Weights of a small mixture-of-experts language model, trained from scratch on English Wikipedia.
Size: width 512, 76.7M parameters.
Experts: 8 picks a token, a softmax router.
Training: a variant of Adam for the experts, 537M tokens.
Below are experts of layer 5 (counted from 0) of a mixture-of-experts language model. Rows are named router (the router's row for the expert), down (a neuron's output weights, with its number) and show model dimensions 384-511. Each number is 128 + 24 x the weight over its row's rms, rounded and kept within 0 to 255. Numbers have three digits each.
After each expert's rows: a language model's description of what the expert responds to. This comes from a sample of Wikipedia text that the model never trained on.

# expert 39
router:111084104176134175155128115113096128156135108138162135122130152130120137109137110105152136153166138155105115113156125075178105132147123116100124116145127106122081098122078118114145084086106089158138181124172122130156111086113087120124124137161100133100156124096085101111124120085132145122128123143114102154142115096111113164146175141133154145122163141112106141131163114132135105093175
down0:122101154170095138156104153121081085151164164102122114080156145088101147094126112097100166135117134140103121078143124127129149117108104141114122133138137180142150093105130109111100126159152109129069105092147161158150108119181118106122094120128162148151132138086145123174133102118145101162137125094106180146101080141119085123105125085136117132133115138113130178081144125165098135136161
down1:153106136111117126140108138110095126097169138120123105164081139076105146110182118142136157131143153121110114141145160128113126120139191090145087098143119108151142120122116193167145140101104166102142117078160128141109158125121141120147131132131136132113176145110082089119153131128104143166113150100148084128158141131135108137107134147154109159148163147144163181141102149111133123165127
down2:184149105125122115157118119134151147104065137117123133104111176103194128125125110194139136106101093092096150127097131120107113136128145116112126126087186151174150126149180162092081156128086091135108145156133103158108132144124158141118127173126178120129132161117151105097120137126088130150131146127162143095096121114086152128097096120084156134113136162154138119170119069132141089128098
down3:134134140159085162129112159124114118122120154123155131116154141097120152137181112125119156116132118093117086083123095127127127095142154118173146138149119084174164094083141149167119131133100114059097129110127135140120072106115131144161126116113100120130136115120106145157162127100159102112132172146115112141152123089139112105108099129177102130160123110120099148078128151122162148173099
What it handles: Middle syllables of ordinary words right after a first letter or prefix, usually before -ing/-ed endings, as in g-ad-gets, inst-ig-ate, cons-pir-ators.

# expert 53
router:137144145123123142134117135173140117117111146127107123115091147152101125155119129101128188144110121109128152148167130147164132099150135104165096107170143101103153171141126120111126084117144069147144130127141115142160138141063161143126109090142135138169129158097098131137139096118142170099089138165120100106123151140140111134173111125160107123128126131189125131122121137056179097130083
down0:151079142125080155134141073163092096121093131118095118135141170102142140141162125129160105102148100093147129113167139158122111148135082174157137107134113128143148097144124069125152089111073131138124118125116186160116102146091117142105126121105125134134112132137091102126150099125149115144112129123084076130176165107129128130125106113127121129144090121152155134144144114148127125158108
down1:133106076138133131117172092130115150101104140177102095127100097141105188137115124143124124093124114147136141110160144130122116103078129115148078139099149142120128139100129105169116119141137144164159132085153149121139120129107106134121122118089129124131144137118123134142125110084160139161135092095145142134098109135107090117111163138184114120132129114118151110111148129170132130117151
down2:129133141140136136129105109149109052126135107108138122124168126112114086098124096141129140151137153127093109126120145111149093131126114149135131167071131113155139108121088104170122094133127140127123088111163146098145108109134123122163141062119128144117121118128162105120131130118124089120114113160125134174100099143150099152093120122139137117175175129110167141119118169106126146123149
down3:116154125133138110092118124094110097088194108101189085125090089100064105142176114132117122111123151123124119134139083109138113099170109138128138118119124112148156136133123166157131127153139117111133097108112144138131153140116134133031118119135143140133151117150150154165129104169143127113114122120151138130122137145109109117099154146157104148145160111101108153101163119172116128108130
What it handles: Relative and complement words such as that, which, who, would, plus plural endings like -s, -es, -ers, -ations.

# expert 42
router:144133120125150127098148087160096055157148097109131130102130125122154073137123108101135106125116097141153110133148147122122148133132126119115149161125088160116163138140129124155119145131123144156150137151167124132102135116125174087169093076121128104164143182137147162122094172150077140133088101158082123111152134122142153149128123106113120135157165165113074095114150113168151077143131
down0:091107130129114108115104148093098135111110110128122109151152104159145118156110104088108098139122146145142128106123123106118122122104128128146107093135106131155096150086148111086126144143144131104150103156154102160107099142110131167089157073128093121131135120161100084090112142106097139115147115147152149114128123159144110149128104135123153148104155128096104135157144130120134119113121
down1:132134139098135122170112146140182087127131112120137126074101096123115149138134111116118123139099121134099124161125122117149142125125128130102151160097147115103128134109124117123135141115141149138138098138129136108151115096136099124069159127106182072138123108113148160114132136157113132114096115187149111122154145153124097161121145207080108131158108120104125114131145156135142134088153
down2:121142143127116145148086142140170149150127146120153117128095166092106139105164126125087150115104148090151126149142133149099124093161099142189140142172138136113113149146138126105122148151138123147142118125121070095128155137093128149139140120127161093129125093144118082118124123088093180129112148132110125102114137114164115111138139147056164146145114121083128100110157123110167144143112
down3:134137114117138122142156087104131101136107140118110152091121111099091139136127129127124133108137121181189145171117150151126112136131151103110083135133156145109138127096139103107212115102167116142166133128133135174118135112085121109129153117116116122107141110077094156144097123116134111149103146121143159121087105150127117150098126145187109121154098116139110130098128170160185128112114
What it handles: Closing quotation marks and reporting or event verbs after a subject, such as said, named, died, announced, published, gave.

# expert 50
router:122136150165168109128144108131097152130150145124135169120135129108124140153110082120133164138123140071113147127147155135163140169127134056162108121124154127097137208130146102136147137117187120134166100112109109136102130103153114161095127142074128120119067121109152112087128106145134134129131137167139098162098111135159107116150097125124130139102139111145167111092131104155107128102110
down0:088151135129100110162127121093140141135106085127140162160118096122130128095116167172138130106132122147179171098074097118121126118144106132137106110149169139092077162166105138099146093157120122113193112130110101129138109165139143116151144140065094108158125190125122141101124130115139147155089151095113129123131125088175095171126105141156163144115131093139115079159105123139142126119104
down1:077093118116131146123109118172134128122103134123138129130127112106104182117186100108129147142139159151103113127161131140145123170145147106162108192142143079128114129092134119171110128121153151118155134175134158142113126127148162095135107093119109141107096127125112129103164144137157135134098143134130139162140121099113107114151147107110071135121135148115144115107137098144099188138144
down2:127146092126144113110143094084141099147145090114110128119118128152108126127142111136129110100097134182127116108103135148130117051151127153119164157140113113145136143143115127162114091155136171107122138170134115129117126153163112114143132127096124128174167139135141126144121140138116082145130123101165104172162103102106129068140123098122117102145096137133125107104111093128147113144084
down3:127118170177144136127133095154141147148129162166110093119094153094144095132123128158124145113160129145130101134183146130120113085154115121087140157140128099122145125133141169121137136144066142110134116122144189091127155110124100121107093143133131119110145123138141122111102115128153128116157119151139154144125124120120150154147155118139128101124140142123129156177172125082099141111155
What it handles: Common first names and name endings like John, George, York, -ton, -ina, plus Proto- in language-family names and name pieces in tables.

# expert 31
router:112113127179146116114135138142146164120111122135111123132131102115162090127069142089138122159098150153130129130149123071132142076179143128112115156127091082131109148116139095116117123143129124156158126142152134144144074155118101100169123144095128124091132124140117134158100105106114130137109097111078090127130112170127140120124150102135157116150117139139112159131118130108116125160171
down0:143161123074121144206118134122133139107103140132077164099112106136138124155115119139118131125122096127091092170087161092099148128143117157140107110103120139144095153131134146142154145147179140159159073128124163137152092144099100145122126144140118136098155137143095102149133129140143155164122135132094138164137132177120101120106110075101136125170140072152102140117132109172083082125134
down1:141091116077173108166137140082117123143166103135110115139131124138120118122148114120133134126149087166146155160116157137119160106140079132114120103124110156154123124137160099134112135104108074133142112163122135138129127097093112143116130156158064091120099124093153114134139154109081105131085116133199149117103131108116141118150106098097107161132133076118116124116149179135118115079113
down2:119063131084157135102140124117131140095173157088151109107109132112154078062111132150083134087095140122110122149122132080140169144165105115163161120158158118125130091133134131113157108127102147123148119118131135109119121112130135143151094114115143093101106150110119136145147123115136131129164154183152103131160131139110121099100139129163103148120182106119143161113099163070100126134166
down3:187100125164086124129129072168113130141125149133122084149154107166144135147115117128114107126133088171079111156144139130129124125122110084096150144162104162132142107145104178102086137114120098149130136154103133112148100142061122133161156174103099131130127179137099145134161135138090083133133131105120132126089125124105165153108106121144141121160131134106156114134134111148147133145147
What it handles: Object pronouns and motion verbs in narrative or song titles, such as him, them, her, went, returned, plus inner pieces of names.

# expert 40
router:124147100131118099128127116121119130086164129171141104132143114096153136161096126133142036112126120077147146155116108115169138138147122178154121103140145123114153130132174095116082120127103139119120131147117111151121141118109100131112099118114137166163145126137123140117109103153104103100150088137081085116157091121083199142115138147111102129136168143136113104123075157085145077151133
down0:137060135148140138080136158149127119158114137114107122093152163086129142162110129140110152133128145150107101128154136168134112159143124143107150121190150111131101123178089129127114133136135145116126105090152119088110164146121145115119155141124142091138128178119112120125144111167125115120112094184095146100141145135162106117108149126215136166156129160109138129136146163117128140157139
down1:138144152115119118114144140112143113144079157166111132143129110153149107084125135087151135145134084149183133128122136193106108157112095086122120150152125145093097135130100065109128103112144121194135121146118130179128118095127131138147145141105089110112132153107161137085138119100153163125072110108125099138107159121134108113098134091075174112101087144118124110136127092131166089143099
down2:152108119134098158120162065128134120136094166135161134111124201120127087111161124142128077143112128140125136115133110105116149131095110153106142083096138139142129140132145130093177142157152087107153105142156154149147127131089094110128095142137127151122124116109106123115110102115100127168133140115113111108131168108123139124131136140132071132161099126153156119146139120120120142119157
down3:174132129106100158146101145095134129114140152157104133143177157137157115123112114100089056139160145153078148120152135108147140124078141177138156147110117108151145133127098144117143137098127109148120090132150145167174137102138089077151155129150162145128115111145125142161132140130130161138124110138145139137145154151171127146103140122036092112133061160096106162102151094140111122121135
What it handles: Periods, commas and paragraph breaks closing sentences, often after quotes, plus however, though, so, and final word suffixes like -ly, -ile, -ental.

# expert 24
router:112129135161119123152150125105147174121092113114116146166101094113095142099102107106118174136137112139155147131115129122124136162123129153082080150135102110095138165124161099095136159113152063121136109092100141139120084093137116107116151112131157120136083146110094131139142119155112162127082114076117137123132135088089100082167124178180154134160119110129111116119143099140117101141161
down0:139139121129128133096113157129172141130105130097131125081081146138107118112121154132126107116111127143141136136079125145110154119142163120122103122123117106111141141143156111104156126116180116113122196151141132105182174108104141092120110143113168122081163149154104115153158134107152143124133081172101136127140096117145141124097117158131181162155119112184104150138127105158126146089113
down1:173058108101113117105115106162142133171070136144126111106090147089139114148139131118148108152143133153118133105094128146099164092116159154114140090122136139126145119115164122124120141128071135103098126124154115104150132123134172132135107133155151164152143150119131082135097129127143136106158141188134135117136109143158148176132090138146152120130176111148116115147154102119103098104126
down2:107118124184134104095137127102180117106119084150131087136132134128116131132143124064132075177119073124149139136126125087139156136140172150133144114156094071145173097156131113131090092119071122120095141113097117139155140141146123152119062133170124115067144150120114139136123118136146137155104176144154165147121133156118137152122093126113129177138176130132118142141121101095118178141130
down3:152122113123177112118166146149120138129134148158179122160130148154151162149123118139138163153135120111126145118077124126127127176106129129104153169168141132113096119148123096124085112098143127149107120126101089170127175152122124107117147142141124129098131125138111114075130122128147146101119135128170158123128137122166126095123141133105115128103137115160128100134114153117142125142127
What it handles: First names and surname fragments of people and places, such as John, James, Hy-ams, Gay-n-ulina, -ley, -ington.

# expert 62
router:160181121145173140119114130135139084132100132101103110105084106116136170167140144112121171129112146149144143141098114154153139149101090170113117131158124112105089119143131130081151128194167093155121160106128123145128088161140149130160093102108153118120115153074162142170126130177138115119121148162169130134134077123170115130147124181127099122121152120169133116085155130133118108148111
down0:125132155138152151107152121112134129138114162091140122146080140101110155122137161134132172105142100172171101145100129119112105111114142129114138138127106073150149110175140105149145142123114134153131079131139121101140108143121150131104133115132111102122125178133141144125154143113145074136126145145156163159093137130119145108096146124187110141100150118150084141110148136145119133134138
down1:090074130139104156170117134133142099114152157145157084110169201063164120119152107133132118142097094183139128092173098105106141130144153142098120113164116124130147118136127083114139075120104139088099129102096135129184157122111170151119141172182145086079139123134086155122134079161141122133115107183105141116115111078145146110114111118176143149126142164168119123163090124107118119103127
down2:118142143122137148158090159148150116118134152162090092149119119100120126149169169091149186121108092121105112163135172130117107169111175190159103144102127151101110112154109128093153187133192108151121143136123142152132107147139062108164154105128100138116150142101124139134146124124140103132131128112110144083101115148137124132156147109142124147149097118128094108143122123110117114116169
down3:144119139128132140151126158134162174152118147138121152126088127191154124139107110140127135148137151094118120124124175122147087120160122099166152133162117146168089140125127066128118128069124133159160133115161174128115117097125120135132159154127142100134117169120152098079126119118112187116103140147096086144133147128144149134162143098112150086139102095175161119144145152097114131128148
What it handles: Name parts, initials and titles in biographies, like Francis J. Herron, Carl Friedrich, Minister, King, wife, father; also sentence-final periods.